Below are experts of layer 5 (counted from 0) of a mixture-of-experts language model. Rows are named router (the router's row for the expert), gate (a neuron's input weights, with its number), up (a neuron's input weights, with its number) and show model dimensions 224-255. Each number is 128 + 32 x the weight over its row's rms, rounded and kept within 0 to 255.
Before each expert's rows: a language model's description of what the expert responds to; "comes after" lists some tokens at least twice as common just before its tokens as in all text. This comes from a sample of Wikipedia text that the model never trained on. Tokens count by the router's weight.

# expert 38
Description: First capital letter of a paragraph or section heading after a blank line, such as ==P in "==Promotion", P in "Political offices".
comes after: "\n\n", "\n", " | ", ", ", ")", " was"
router [152  87  79  53 166 106 159 131 100  98 118 160 172 123 142 131 113 147 132 106  76  83 193  93 170 121  62 103  92 162 113 162]
gate9 [111 168 136  31  89 114 115 118 182 131 168 170  30 119 173 140 105 127 137 118 153 137 112 167  94 103  92 162 141 130  91 134]
up9 [ 80 171 136 120 167 138 161  95  92 187 170 142 182  81 175  67 142  63 128 124  59 120 131 119 172 152 110 108 110  62 144  97]
gate10 [123 180 131 122 165 110 158 144 117 102 104 118  92 124 113  60 165  73  59 117  57 159 107 107 101  68 145 136  85  75 113 217]
up10 [ 90 128  79 119 104 139 135  69  92 121 120  94 110 108 103 115 215 142 133  31  57 161  73 161 145 142 162 157 123 115 124 117]
gate11 [146 142 123 156 111 170 149 199 157 131 180 109 145 125 164 126  88 109 104  90 127 104 112 133  86 151  95 122  80 114  93 103]
up11 [200 111 179 119 144 115 110  74 138 111  67 127 120 144 152 111 195 179  92 163 117 110 165 169 149 123 129 145 137 126 139 112]
gate12 [126 162  91 100 124  89 141 101 125 126  95 149 127 153 134 149  98 106 140 127 139 127 104 137 150 122 179 147 150 125  86 160]
up12 [140 130  94 126 112 103 122  80 135 104 114 112 130 123  72 128  53 145 143 129 126 183 183 115 144 160 179 149 183 108 145 124]
gate13 [ 29 140 119 204 125  70 116 127  86 119  90 158 168 123 127  81  95 137 112  71 169 146 109 140 139 112 121 138  94 124 140 109]
up13 [194 106 131  81 126  95 109  75 115  61 140 151 183  70  93 118 133 162  82 105 123 140 119 158 120  92 173 104 139 170  82 176]
gate14 [201 107 133  95 113 147 136 125 174 159 114 126  99 143 125  61 137 128 143 116 156 138  91 127 139 119  92 109 130 182 150 116]
up14 [160 119 140 102 148 133 145 175 139 145 110 135  87  86 133 178 142 120 112 111  60 133 144 151 145 111 105 101 134 130 123  70]
gate15 [134 146 117 119 133 144 159 138  96  90 135 104 239 148  41 123 120  82  62 118 125 102 145 216  72  84 163 120 108 136  91 127]
up15 [121 132 125  77 138 103 113 136 118 127 103 146  99 166 105 146  57 118 154 164 147 129 172 149 159 156 164 157 155 163  61 146]
gate16 [ 91  91  95 100  66 104 118 119  88 117 131 158 149 169 117 196  95 121 142 131  76 136 181 118 129 112 112  91 157 157 155 166]
up16 [108 104 112 127  93  73  75 155  90  82 149 182 124 152 131 148 117 117 117  62  51 162 174 133 107 152 112  99 124 158 210 144]
gate17 [101 146 138 111 106  87  89 161 144  87 106 125 135 180  97  86 176 141 100  84  91 136 131 140 101 155 163 114 116  88 142 211]
up17 [125 101 153 148 137 140  93 120 144 140 154  81 121 189 143 126 150 161 160 152 167 140 148 145 116 120 131 164 113 107 119 215]
gate18 [127 131  64  51 147  75 105 165 144  94 192 145  98 154 120 120 117 134 116 183 166 139 161 173 162 129  71 119 125  81 157 161]
up18 [120 123  90  96 138  46 121 176 142  64 158 133 116 138 150 125 151 153 130 180 136 106 158 145 171 150  82 126 181 109 131 157]
gate19 [125  92  59 115 120  99 114 140  82 164 146 133 125 130 117 163 122 170 106 112 176  81  83 132 101 150  88 117 127 170 142 193]
up19 [174 148 158 135  59  76 113 137 139 144 183 115 132 167 137 159 101 171 114 105 144 106 166 112 113 128 149 161 200 120 147 110]
gate20 [ 81 111  86 143 134 161 132  99  79 136 127 103 107 119 126 144 113 139 139 133  94 128  58 151 115 110 104 123 148 105 104 155]
up20 [175  48 175 121  78  68 143 156 128 117 196 122  86 137 165 135 135 109  81 138 108 130 191 186 171 150 114 184 166  83 193 107]
gate21 [116 141 104 102 102 115 136 122  47  99 128 137 195 138 145 183 138 119  68  59  87 111 129 164 134 133 143 108 107 141  87 108]
up21 [155 135 160 131 181 123 104  98 142  83 147 111  75  85 148 114 142 146 152  65 148 126 173 128 149 128 133 138 114  60 107  54]
gate22 [ 53 162 104 140  68  75 125 122 136  98  59  97 103 137 110 144 136 153  92 141 116 121 143 182 154 115 179 164 161 155 129 105]
up22 [171 112 197  75 125 130 116 118 136 174 166 126 147  60 122 104 195 141 172  71 134 153 135 139 137  65  57 125 147 116 119 165]
gate23 [195 131 120 122  93 118 104 148 141 122 120  85 142 106 165 101  76 155 112 126  89 136 106 128  92 138 193 135 156 127 136 134]
up23 [145 126  84 116 173 121 138 119 195 123 158 116  91 204 169 153  98 133 103  79 139 116 143 145 100 109 109 121 169 118  71  87]
gate24 [141 150 162 151 126 113 143 129  88 134 103 144 147 137  62 158 180  21 122 114 139 111 124 108 114 108  88 111  90 150 163 141]
up24 [136 214 224 139 149 124 122 108 114 117 156 202 102 164 125 124 126 110 154  94 141  80  86 136  85 140 108 111 190 136  67 104]
gate25 [ 71 222 162 136 117 184 154 141 161 102 152 165 131 187 123 118  36 141 151 100 114 166 118 128 109  69  92  97 100  77 139 159]
up25 [ 98 159 139 179 151  91 100 131 160  89  76 162 154  89 134 157 130 158  96 140 122  95 103 156 115 118 145  83 149  97 141 137]
gate26 [ 67 108 128 136  91 137 165 130 147 170 130 149 138 147 108 145 134 138 131 150 115 109 123 128 133 142  84  84  78 122  99 125]
up26 [142 140 114 137 178 130 136 125 113 139 134  79 153 179  86 168 141  92 186  86 112 129  73 136 118 194 138  67 123  98 179 123]
gate27 [103 157 141 113 138 169 146 124 120 130 172 181  81 137 105 114 169  95  83 139 152 136 184 187  89 117 157 137  94 134 124 115]
up27 [165 145 127 133  95 144  98 113 125 124  99 142 132 179  90 129 111 136 181 111 103 169  92 121 126 137 181 181 180 123 186 166]
gate28 [ 87 139  91 128 119  75 105  66 163 134 140 152  96 135 156 154  80 101 100  96 162 135 148 128 122  97 119 156 132 159  95 153]
up28 [100 123 121 106 154 155 162 165 152 152 133 144 164 110  77 135 114 186 128 135  84  89 115  91 144 207 165 130 128 118 129 157]
gate29 [123 104  74 124 140 139  98 139 121 118 114 101 117 170 143 181  93 107  68 115 111 106 154  88  90 119  71 144 100 130 143 120]
up29 [117  85  88 176  74  95 154 119 104 129  85 134 166 146 138  97 108 104 154 130 101 119 172 133 163 120 174 105 152 158 149  79]
gate30 [180 156  96 171 141 141  94 115 147 173  81  72 156 152 102  98 218 118 119 191  81 120 127 111  82 120 140  82  68  81 110 136]
up30 [151 126 169  59  84 133 184 163 149  98 110 162 114  88  88 150 144 140 125 148 174 119  99 159 139 120 124 115 119  77 150 120]
gate31 [124 111  96 155  82  70  55 156 107 149  87 117 135 120 146 155 113 119 109 125  98 154 115 153 118 122 112 187 133 141 167 104]
up31 [142 135 189 169 199 122 141 102 138  97 145 163 154 131 145 145  94  35 145 108 205 156  80 184 117 126 118 134 116 152 115 149]
gate32 [112 159  85 113 145 142 153 117 141  94 118 155 155 136 117 176 194  92 127 102 211 168 159 138 123 123 158 100 129  97  38  86]
up32 [ 72 115 132 125 132 140 162 134 150 159 159 128 115 160 169  60  82 125 103 135 110 157 120 104 139  98 114 180  89 134 158 109]
gate33 [120 172 158 144 137 167 179  49 173 152 180 125 123  74 152 149 112 236 130 141  93 150 129 153 120 150 127 150 173  96  88 152]
up33 [182 136 202 221 120 146 122 115 118  82 118 114 109 154 182 100 167 157 104  99 108  93 120 157 152  85  67 164 131 152 238 124]
gate34 [154 169 123 195 147 120 119 106 148  63 102 136  82 138 130 149 122 113 137  87 126 109 142 122 122  60  68 132 138 143 103 103]
up34 [151 107 117 163 127 107 135 137 136 106 124 110  95 143 158 157  67 139  96 128 116 100  82 118 145 115 110 141 126  98 137 115]
gate35 [101 112 162 128 109 119 118  79 109  77 119 115 143  93 153 195 135  90  86 181 113 186 132 173 122 117  88 167 170 140 117 110]
up35 [116 193 148  95  81  97 142 138 103 130 140 139 151 107  70 158 127  51 113  89 123 139 109 126 103 127 106 116 140 210 214 151]
gate36 [127 135  41  91  98 157  80 145 133 131 146 132 162 108 151 126 138 147 181 136 153 131 118 123 110 130 149  51 124  85 103 116]
up36 [169 135 161 157 155 134 142 118 202 167 105 140  85 201 194 188  88 134 139  80 167 162 116 116 161 141 143 132 178 105  74 126]
gate37 [ 83 129 113 159 140 158 158 182 140 149  75 112  97  74 151 133 120 106 127 120 132 149  92  90 127 116  95 159 108 132 138 127]
up37 [159 125 123 140 110 153 150 121  88 129 152  79 148 181 124 160  99 139 153 165 137  95 134 157  80 109 148 105  87 150 144 133]
gate38 [115 182 137 111 135 131 112 184  96  97 102  86 169  98 112 110 154 152 126 128 113 145 139 132 103 101 138 125 137 127  70 129]
up38 [142 114 145  63 127 154 101  80  80 167 128 172 112 156 134 187 176 152 108  73 136 132 122 181 156 140  92 131 100 165 165 124]
gate39 [145 120 217  99 165  87 145  53 102 155 158 109  61  78  87 132 119  94 135 184 153 149 139 112 133 173 141 119 127 193  64  90]
up39 [112 141 121 149 150 117 116  56  97 120 149  91  96 117  73  84 155   5 149 138 131 138 107 113 150 182 130 133 108 211 122 168]
gate40 [162 166 127 122 122 172 173 106 115 110 120 117  95 153 110 158 171  68 164 135  47  98 112 121 135  97 123 115 142  93 179 114]
up40 [155 135 117 155  77 103 103 133 127  89  78 177 190 123  90 128 122  32 114  73 115 120 138  95 108 126 125 149 108  91 140 142]
gate41 [ 98 129  72 168 161 125 152 114 132 153 137 146  65 141 128  41 150 125 154 149 143 125 133 124 116 135 147 148 109 113 102  99]
up41 [136 137 146  84  96  89 183 106 152  74 151  92 102 113 107 120 161 110  85 108 134 131 127 114 138 134 119 128  67 119 119 156]

# expert 17
Description: Single capital letters opening a word after a parenthesis, comma or pipe, especially acronyms and abbreviations like (W)TA, (G)IGA, N(C).
comes after: "\n\n", "\n", "/", " –", "\" (", " '"
router [126 120  85 136 135 169 194 138 157 104 131 123 140 151 154 109 116 138  87  45  31  81 142  92 134  80  27  75 101 145 103  55]
gate9 [139 124 119 148  87 147 143 127 126  71 144 112 136 143 105  61 148 106 147 174  94 137 135 173 172 114 139  50  95 186 103  86]
up9 [105 102 118  82 122 136  87 107 187 151  92 123  91 111 116 111 141 101 192 163 210 158 131 122 119 149 151 131 165  88 132 176]
gate10 [137  95 127 190 113 158 150 135  90 110 137 194 140 156 126 139 117 112  83  91  98  55 130 108 189 121 121 130 171  63 156 117]
up10 [137 143 123  69  93 150  83 122 125 127  28  85 179 150 148 118 129 152 120 167 171 156  98 174  80 127 134 129  95 203 109 185]
gate11 [142 157 109 165 136 126 134 119  68 152  97 181 123 116  89 124 108 104 138 143 172 126  63 130  28  79 112 130 141 109 148 151]
up11 [193 104 138  98 159 109 106 158 133 165 135 128  25 167 144 153 110 202 144 153 155 120 161 145 118  92 113 128 213  81 117 138]
gate12 [124 130 165 164 154 124  72 139 139  58 137 123 129  75 151 136 106 163 152  88  86 105 125 164 137 173  87 143 184 113 159 115]
up12 [ 96 149 137 136 152 115 128 103 108  44  96  92 177 200 130 164  81 107  78 103 105 123 106 173 142 145  72 141 130  89 112  93]
gate13 [134 135 138 120 120 118  83  79  91 118 113 155 104 124  89 140 104 117 124 130 137 102 180 118 110 167 126 103 119 148  82 133]
up13 [140 134 106 119 103  79 120 185 124 127 103 162 135 107 120  80 122 132 116  73 128  89  96  99 122 162  94 111 135 128 110 142]
gate14 [138  81  99 195 150 137 185 145 161 145  93 109 117 122 161 138 122 128  89 131  87  85 170 115  81 169 105  95 173  55  80  91]
up14 [141 127 166 137 152 128 131 160 120 184 120 154  97  38 145 126 151 139 126 154  99 112 179 134 109 115  99 160 164 139 106 123]
gate15 [ 82 139  79 107 201 103 123  67 163 163 129 121 149 134  40 129 125 113  93 175 117 149 107 163 129 108 172  81 124 154  81 104]
up15 [194  97 167 136 151 120 134 137 152 155  60  87 141 140 210 138 129 131 153  69 136 121 133 142 179 157 135 117  97 139 123  94]
gate16 [159 166 121 145 136  78 110 112 109 148 141 120 106 109 118 105 138 118 129 154  92  82 122 174 115 126  86  88 115 129 103 149]
up16 [105 154 116 141 159 133 153  74 108  99  81 134 139 136 126 205 108 136 156  85 124 128 158  72  99 118 143 121 143 178  90 111]
gate17 [ 97  81 133 139 135 123 149 145  53 135 160 116 108 113 120 138 115 136  88  89 113  83 157 119 140  64  96 112 147 171 119 242]
up17 [143 108 163 156 121  87  93 140 188 114 190 106  98  74  82 106 141  93 184 116 154 147 120 144 144 102  61 148 126 146 161 124]
gate18 [ 96 178 102  85 159 108 110  82 164 185  65 151 141 123  92  18 116 120 102 152 117 156 139 165  77  74 100 151 155 168  53 182]
up18 [135 108 120 163 141 132 115 119 148  85 170 108  93  85 182 157 155 186 152 165 119 146 210 151 123 100 154 146 208 171 135 135]
gate19 [141  90 179 143 155  81 128  36 134 115 164 126 118 144 175 106 145 108 167  97 160 119 192 121 116  56  78 143  99 109 122 122]
up19 [120 133  87 157 145 108 163 108  54 140  63 133  93 135  85 121 176 160  74 129 112 108  87  98  74  90 109 143 168 179 136 145]
gate20 [121 121 165  99 124 167 137 108  98 170 131 126 127 123 144 146 138 129 109 128  98 146 170 111 132 101 126 148 122  99 156 101]
up20 [ 90 110 133 151 136 136  88 114 135 145 156 107 136 187 175 144  64 138  98  89  76 136 121 127 105  88 115  72 128 143 115 125]
gate21 [157 133 101  98 186 158 122 158 120 166  60 134  89  90 159 188 145 114 112 152 183 141 115 164  73 142 131 107 199 135 110 136]
up21 [100  76 170 179 106 106 131 129 112 140 130 145 141 132  89 137 151 187 121  95 153 118 179 144 133 128  63 168 108 148 121  75]
gate22 [122 135  93 156 143  99 139 118 119 212 149 109 116 132 111 105 152 156  83 162  92 151 165 130 102 149 104 104 211 167  98 166]
up22 [145 103  47 155 133 145 154 141 137 107 163 152  79 110  67  56 140 136  80 157 118 127 131 100 126 143  76 123 147 168 122 106]
gate23 [ 98  41 148 138 186 146 118 127 123 112 177 163 102 154 185 147  82 178 104  96 122 164 127 119 155 150 103 172 186 109 138 148]
up23 [128 129  83 114 156 133 134 101 149 124 110 135 173 106 107 142 174 106 120 160 137 108 182 151 160 123 170  80 128 164 186 122]
gate24 [130 151 154  75 135 155 168 157 171  91 107 172 141 135 135 127 108  88 181  93 135 106 143  76 115  92 153  66 190 115 159  89]
up24 [125 129 118 145 106 159 100  86  73 130 105 114 136 108 115 141 157 116 146 172 137 153 123 179  92 127 176 194 147 196  63 172]
gate25 [119 132 141  90 173  84 114 149 139  80  82 142 152  69 123 142  48 123  74 100 116 103  97 135 149 108 126 142 136 137 117 115]
up25 [117 115 137 157 185 212 145 167 115 160 100 131 141 160 134 127 165  93 144 143  74 132  74 138 144 113 169 144  86  78  98 114]
gate26 [ 42 112 112 124 146 133 109  85 169 114 106 165 178 117 102  75  97  83 142  98 101 151 125  98 105 123 102 129  85 158 110 129]
up26 [184  87 139 137 134 152 130 103  83  44 153 149 106 166 150 130  89 113 100 118 120 177 154 123 146 103 142 140 119 105  78 112]
gate27 [145 163  85 162 162 115 138 185 125 138 136 129 155 136 131 113 168 138 103  59 100  53 125 131 162 140 138  92  98 130 153 123]
up27 [ 86 120 127 127 103 167 113 163 142 179 133 140 132 124  61  92  83 107 113 128  94 165 136  92  76 121 191 188 164 146 102  80]
gate28 [110 120  43  75 114 146 142 150 108  97  47 167 196 123 140 160  88 109 140 178 120 100 162 129 119 128 193 124 129 153  97 127]
up28 [ 76 143 187 119 157  81 141  73 159 133 173 138  45 152  58  72 138 116  60  92 109 126 120 131 136 144 129 178 117 119 165 144]
gate29 [123 127 131 146 107  89 115 168 137 158 134 219 144 178 155 188  63 134 129  57  78 165 153 134  79 109 100 114 144 127 224 146]
up29 [ 86 129 182 132 149  97  69 139 102 156 128 140 134  88 103 105 123 131 104 137 162 128 104 177 110 154 107 139 140  88  92 128]
gate30 [157  64 135 106 131 116  78 172 117 132 119  78 140 120 149 131 138  88 174 163 157 183  94 137 193 180 110 154 140 152 101 133]
up30 [232 144 180 120 149  79  71 100 120 121 123 119 137 128  90 165 209 131  79 156 172 158  80 158  94 157 104 124 110 103 156 102]
gate31 [ 65 153 127  94  73  96 104  62  91  48 136 105 141 120 216 140 123 103 125 202 156 105 145 157 115 139 199 119 121 159  92 220]
up31 [135 185 139 111  78 161 147 133 123  82 144 166 174 142 241 118 102 127 120 134 103 132 134 110  97 127 179 142 133 124  80 133]
gate32 [ 58 125  88 133 158 143 129 102 189 180  84 160 115 133 118 105  46 161 115 124 155 103 102 103 164 130 164 130 149 132 191  98]
up32 [139 127 148 146 169 124 149 142 114  49 147 112 113 119 125  90 110 152 111  96 119  87 126 120 150 157 168  78 174 118 140 134]
gate33 [122 156  73 122 115 122 112 126 109 152 176 119 148 154 111 150 163  77 134 129 129 153  89 146 103 112 151 156  95 132 118 157]
up33 [136 110 217  90 115 118  67 114 146 110 146 128 129 108 124 161 118  85  58  53 115 177 139 100  99 120 120 149 176  83 124  98]
gate34 [163 129 116 104 125 114 129 147 115 157 144 119  82 134 148 105 103 177 125 129 130 126 104 133 129 154 143 148 111 175 106 204]
up34 [115 118  87 127 109 134 133 109 171 138  47 118 193 157 143 147 151  69 102 126 130  95 151 122 141 110 150  94  96 102 162 112]
gate35 [160  67 152 117 131 142 127 145 149 208 154 141  75 158 116  92 139 122 123 160  53 200 131 109 146  96  86 146 125 117 176 126]
up35 [163 191  89 124  91 127 124  81 155  77 104 189 147 140 119 155 109 113 115 187 143 101 170 123 104 128 145  69 123  99 127 128]
gate36 [135 101 111 131 145 188 124 102 121 130 123 189 159 114 145  96  40 147 143  63  98 122 114  58 123 147 110  74 163 110  77 107]
up36 [151 113 115  69 117  81 121 129 107 138 141 115 107  56 123  52 158 150 133 156 106 141 135 112 126 114  31  94 107  89 164 101]
gate37 [129 179 134 122 143 124 158  54  81 111  95 146 190 119 199 143 133 132  84 125 117 116 157 163 118 116 164 138 155 137 173 109]
up37 [133 178 162 156 112 125 139 132  80 119  71 159 143 181 105 131 112  94 156 109 105 130 153 166 159 139 107 151 200 115 141 125]
gate38 [163 131 131  93 116 149 103 142 129  89  73 105  54 191 120  92 129  76 150 124  91 151 151 121 153 122  92 196 138 178  87 100]
up38 [ 90  85 111 194  90 165 170 121  92 136 148 178 130 116 112 164 121 118  70 185 167 128 135 127 163 127 147 142 152  82 125 125]
gate39 [144 199  99 108 151 119 153 175 117 128 147 130 145 154  74 156  54  88 134 137 145 192 123 157 138 150 115  95 158  78 153  82]
up39 [128 115 124 118 131 124 141 174 123 156 116 129 111 213 111 187  77 111 116 164 129 218 123 111 129 111 118  98 146 113  59  96]
gate40 [115 123  89 121 133 153  96  97  61 142 154 147 166 139 144 144  80 128 127 126  56 126 129 125 108 157 162 120 156 120 156 133]
up40 [157 151 128 153 169 147 172 119 117 175 100 140 108 105 102 155 151 129 131 113  66 101 175 150 194 150 161 133  83 148 126 142]
gate41 [135 126  89 141  73 141  98 155 134 129 132 125  94 136 109  98 121 124 148 145  97 164  74 120 193 128 122 112 134 115  61  82]
up41 [ 99  86  87 127 174 122 162  64  98 139 120 119 136 132 138 137 140 158  93  77 145 134 147 120 128  62 105 109 112 101 137 146]

# expert 0
Description: Verb stems and participles after to, was, is or a subject, often split before -ed or -ing, such as used, ended, discuss(ing), given.
comes after: " to", " was", " is", ",", " were", " and"
router [154  79 106 101 118  99 145  95  96  74 114  75 147 132  97 143 122 140 142 137  46  59 142  76 193  80 101 207 143  93 135 101]
gate9 [ 93  75 181 100 168 154 170  89 139 133 105 139 148 140 107 146 110 158  92 159 161 100 129 153 105  99 154  90 114 184  69 128]
up9 [ 80 160 130 153  61 102 147 131 139 113 122  86 160 171 129 131 139  82 138  91 144 116  85 148  90 126 130 108  85 129 128 139]
gate10 [ 84 115  73 148 107 168 105 110 120 177 133 153 140 133 150 182 174 104 125 130 119 118  87 140 139 177 126 133 114 103 108  97]
up10 [114 163 134 194 122 120 106 182  77 142 111 107 186 168 133 200 109  87 149  69 176  73 139 156 130 148 155 142 144  83 123  92]
gate11 [135 122 143 116  85 135 116 200  96 142 110 131 160 122 111 127 167 181  90 186 145 176 190 144 133 104  94 130 150 113 115 127]
up11 [141 123 140 166 164  98  81 132 106 138 130 166 128 154 122 116 148 126  67  86 120 148 123 221 156 119  33  96 147 143 149 142]
gate12 [134 120 151 123  88 152 126 144  92 111 179 164 118 198 110 117  81 126 118 166 133 145 125 105 106  44 144 140 123 190 166 185]
up12 [108 165 140 135 135 104  98 175 129 152  96 132 173 110 126 108 163 149 131  83 122 117  88 131 124 233 135 140 106 119  65 117]
gate13 [101  95 172  52 118 189 194 130 129 128 230 132 133 111 154 121 133 155 116 120 124 144 125  88 177 114 106  99 143  90  85 121]
up13 [149 131 124 177  90 144 175 145 100  93 137 151 192 149 120 158 139 142 135 137 172 122 189 127 141 176 120 129 137 127 167 121]
gate14 [120 147  86 183 139  87 172 122 167 126 128 166 150  94 109 146  78  83 163 103 148 126 140  80  53 145  57 116 116 139 101 117]
up14 [113 163 123 126  91 144 158 158  87 139 154 124 131 144  97 118  50 136 119 146 106 159 105 126 100 121  72 117 151 129  94 109]
gate15 [141 128  69 118 101 108 195 123 107 116  85 130  43 114 165 161 103 160 106 154 186 132  95  48 131 121 148  30 139 125 134  78]
up15 [ 90  75  60 110  97 145 185 137  76 126  89  80 138  98 153 149  96 155  80 162 124  61 126  84 122  99 125  97 134  59 191 105]
gate16 [ 78  83 134  92 131 126 106 115 114 144  98 125 170 158 157 137 106 151 123 116  64 123 120 164 148 202  87 133 152 129 127 111]
up16 [125 124 155 114 123 124 105 149 125 127 173 134 130 150 179  97 165 196 172 101 147 116 163 115 172 202 130 101 141 159 137 149]
gate17 [127 140 143 109  93  99 127 129 136 153 152 167  78 109  67  77  92 147  50 141 120 105 166 126 108  58 139 149  97  90 118 131]
up17 [177 146 136  78 199 129 126 144  81 125 118 135 123  45 168 115 105 111 151 208 187 125 148 130  99 110  82 102 164 176 137 144]
gate18 [146 137 119 104 141  15  99  31 138  83 188 113 113 128 125 166  78 133 107 166  77  58 163 115 101 108 153 137 149 183 120 111]
up18 [132  98  87 122 143 167  90  59  95 136 131 111  59 116 115 102 128 187 124 136 114 132 151 109 147 150 140 139  93  87 140 117]
gate19 [206 105 154  94 152 136  96 139 149 105 122  72 151  94 174 162 150 194 164 121 120 134 192 124 168  87  95 116 117 111 207 131]
up19 [ 97 125 140  65 127 169 167 133  96  82 114  90  94 116 159 129 174 141 193  98 140 148 148 115 158 114 133 178 102 191 148 168]
gate20 [105  99 130 114  72 115 108 114  76  94 126 107 104  64 117 153 149 154 166 156 111 151  84  83 115 155 135 108 181  85 125 152]
up20 [115 132  58 203 169 156 171 148 160 156 155 151 134 153  81  57  95  99 190 106 198 131 122  94 163 163 126 156 140 173 111 147]
gate21 [137 151  70 112 136 114 175 148 123 216  84 135 120 112 137  64  88  85  95  98 183  84 126  95  73  67  86  72 130 145 110  66]
up21 [170 121 160 164 155 152 130 115 121  71 145 116 179 152  97 101 112 152 129  27 142 104 142 159 152 151 202 105  70 118 152 201]
gate22 [140 133 178 184  86  85 184 100 157 145 158 200 173  92 182  60 122 175 133 163 145 209 131 118 145  95 186 102 165 111  94 201]
up22 [ 69 119  84 156 112 101 171  96  92 111 132  90 165 101  64 164 129 139 145 109 113  97 116 153 132 168 129  95 131 134 104 135]
gate23 [100 144 119 114 156  59 157 127  84 180 102 132 155 108  27  94 123 129 137 116 144 155 138 194 164 167 126 144  83 125  95 170]
up23 [147 121 112 177 111 144  74 101 155 146 130 115 146  87 159 127 107 157 179 127 187 117 131 102  91 163 127  82 174 150 128 105]
gate24 [120 162  86  98  97 119  87  88  86 157 161 151 111 130 125 137 191  78 185 154 166 149 131 162 140 163 104  80  96 104 125 163]
up24 [108 132  93 121  88  98  90  26 126 152 105 124 118  98 178 186 134 102  89 123 136 132 118 161  90 112 159 139 146 127 130 109]
gate25 [127 125 136 202 106 204 125 187 150 141 155 113 125 163  64 158 113  95 155  93 179 163 124 140 146 151 102 106 197  78 119  87]
up25 [114 159  64 154 134 131 158 169 122 103 127 166 139 145 111 131  87 115  97  89 178 122  96 112 150 174 134 126 114 132 150 146]
gate26 [166 121 146 128 108  76 139  40 135 147  67 172 123 138 137 104 114 109 148 134  97 160 101  95 139 150 155  71 129 122 164 146]
up26 [106 137 153 133 152 146  75 117 139 153 180 101 140 128 133 129 140 113 151 101 164 147 174 153 125  87  93 156 143 136 107 141]
gate27 [141  88 118 102 185 164 137 125 123 114 128 106 107 119  90 138 166 185 168  75 148 134 124  74 144  92 132 118 144 139 137  92]
up27 [105  99 107 110 164 130 115  96 102 148  83 121 132 157  97 140 127  69 162  96 132  69 143  74 145 121 123 148 174 138  76  89]
gate28 [129 142 100 164  96 141  92 205 140 103 111 119 156 134  76  69  76 102 167 102 146 141 102  88 150  64  88 131 108 128 118 124]
up28 [117 151 198 155 188 181 147  96 122 181 147 135 134 151 111 148 148 129  82 122 110 133 102 110  90 140 141 117 108 122 147  99]
gate29 [169 147 150 107  84  89 139 135 124  64 143 106  80 119 158 142 173 110 182  79  64  91 140 219 138 136 131 152 156 158  94 131]
up29 [185 132 134 136  77 107 127 161 110  67 145 112 116 150 147 182 118  68 124 145 102  59 133 141 170 138 150 142 140 157  83 128]
gate30 [114 152 159  89 201 147 153 104  86 168 108 121 155 163 123 146 115 125 149 129 114  70 134 111  92  96 124 164 148 106  97 160]
up30 [134  65 182 164  93  94 143 128 110 141  73 159  83 110 122 173 152 180  88 153 150 139 139 132 114 109 131  96 121 120 146 107]
gate31 [158 151 162 127 176  81 116 137  72 142 130 143 131 145 170  91 137 159 138  40 161  58  87 125 165 157 145  87 101 141 100 117]
up31 [202 118 132 184 204 133 120 131 118 156 101 120 145 148 146 102  82 185 130  94 132 103  62 138 138 238 136 131  88 151 111 114]
gate32 [122 110 147 127 159 189 179  85 128 154 142 120 163 112 112  60  98 152 198 131 103  69 104  89 123  79 142 143 176 169 156 110]
up32 [141  92 160 154  56 114  84 112 129 103  87 130 162 115 128 111 136 161 143 106 128 104 110 137 126 149 131 161 173 137 160 109]
gate33 [126  85 149 131 108 148 120  72 107 144  49  80 105 151  87 128  98 118 104 111  90 118 153 107 186 133 129 161 138  90 132 139]
up33 [147 124 156 186 135 117 142 113 134 106  90 157 149 199 175 128  82 110 174  88 159 140 177  89 150 119 151 142 122 145 126 166]
gate34 [ 76 144 183 114  77 156 158 147 114 135 130 162 182 133 122 138  88 168 107 108 146 163 137 129  75 167 100 163  68 116 101 144]
up34 [120 171 135  92 157 190  82 152 171 169 115 118 138 136 120 182 166 105 139 100 123 162 102  96  98 163 149 131 162  73 106 152]
gate35 [183 137  56  83 127 121 153  70 121  83  82 117  71 103 151 130 127 147 143 187 121 210 177 134 116 202  93 118 112  74 128  77]
up35 [ 97 158 180 154 134 173 171  98 139 104 121 141 123 116 175 158  82 137 135  97 126 104 127  95 167  87 178 132 124 115  79  78]
gate36 [123 131 118 143 128  72 141 152 115 165  48 176 158 169  99 152 125 119  82 211  89 161 160 148 119  84  83  89 106 106  93 185]
up36 [188 161 122 116  88 126 153 185  72 138 129 150 174 110  73 135 136  75 163 176 158  91 159 169 119 137 135 140 130 116 135 176]
gate37 [ 84 139 127 124  93 104 181  87  97 103 147 176 146 160 182 128 159 172 100 170 122 181 141  91  95 173 132  96  73 124 120 149]
up37 [181 114 103 128 104  72 151 128 168  93 123  60 166 105 195 138  96 159 142 140 160  56 105 106 125 125 141 117  94 177 178 100]
gate38 [175 124 149  94 137 125 112  65 128 123 117 126 140 156 135 128 136 149 162 137 181  95 179 132 144 122 137 125 133 125 101 206]
up38 [111 168 117  84 139 101 171 120  84  76  90 126 108 163 103 106 130 133 137 142 128 170 124 127 103 163 131 174 151 125 203 125]
gate39 [164 127 185 131  71 180 168 115 100  95 131 125 157 197 180  87 201 181  94 102 111  99 115 138 149 157 124 154 160  70  78 101]
up39 [133 142 144 147 119 124 119 179 152  99 163 138 154 143 184 145  99 136 102  94  96 239 132 120 115 122 153  99 145 156 165 162]
gate40 [141 136 110 153 103 100  62  53 111 137 155 142  96 133 132 135  83 147 106 104 145  84  93  46 127  87 133 109  76 136 193 121]
up40 [ 81 104 114 111 104  83  71 139 126 157 184 158 160 173 114 144  78 141  61 123 160 120 118 150 127  68 152 149  95  94 141 151]
gate41 [ 84 135 148 174 138 178 151 102 102 101  99 132  91 143 142  97 110 128 128  99 144 118 142 121  77 156 145 104 111 100 127  60]
up41 [114 130  82 152 154  98 115 142  89  97 112 141 127 129  33 100 114 132 169  81 138  81 141 179 109 159  88 145 137  95 140 154]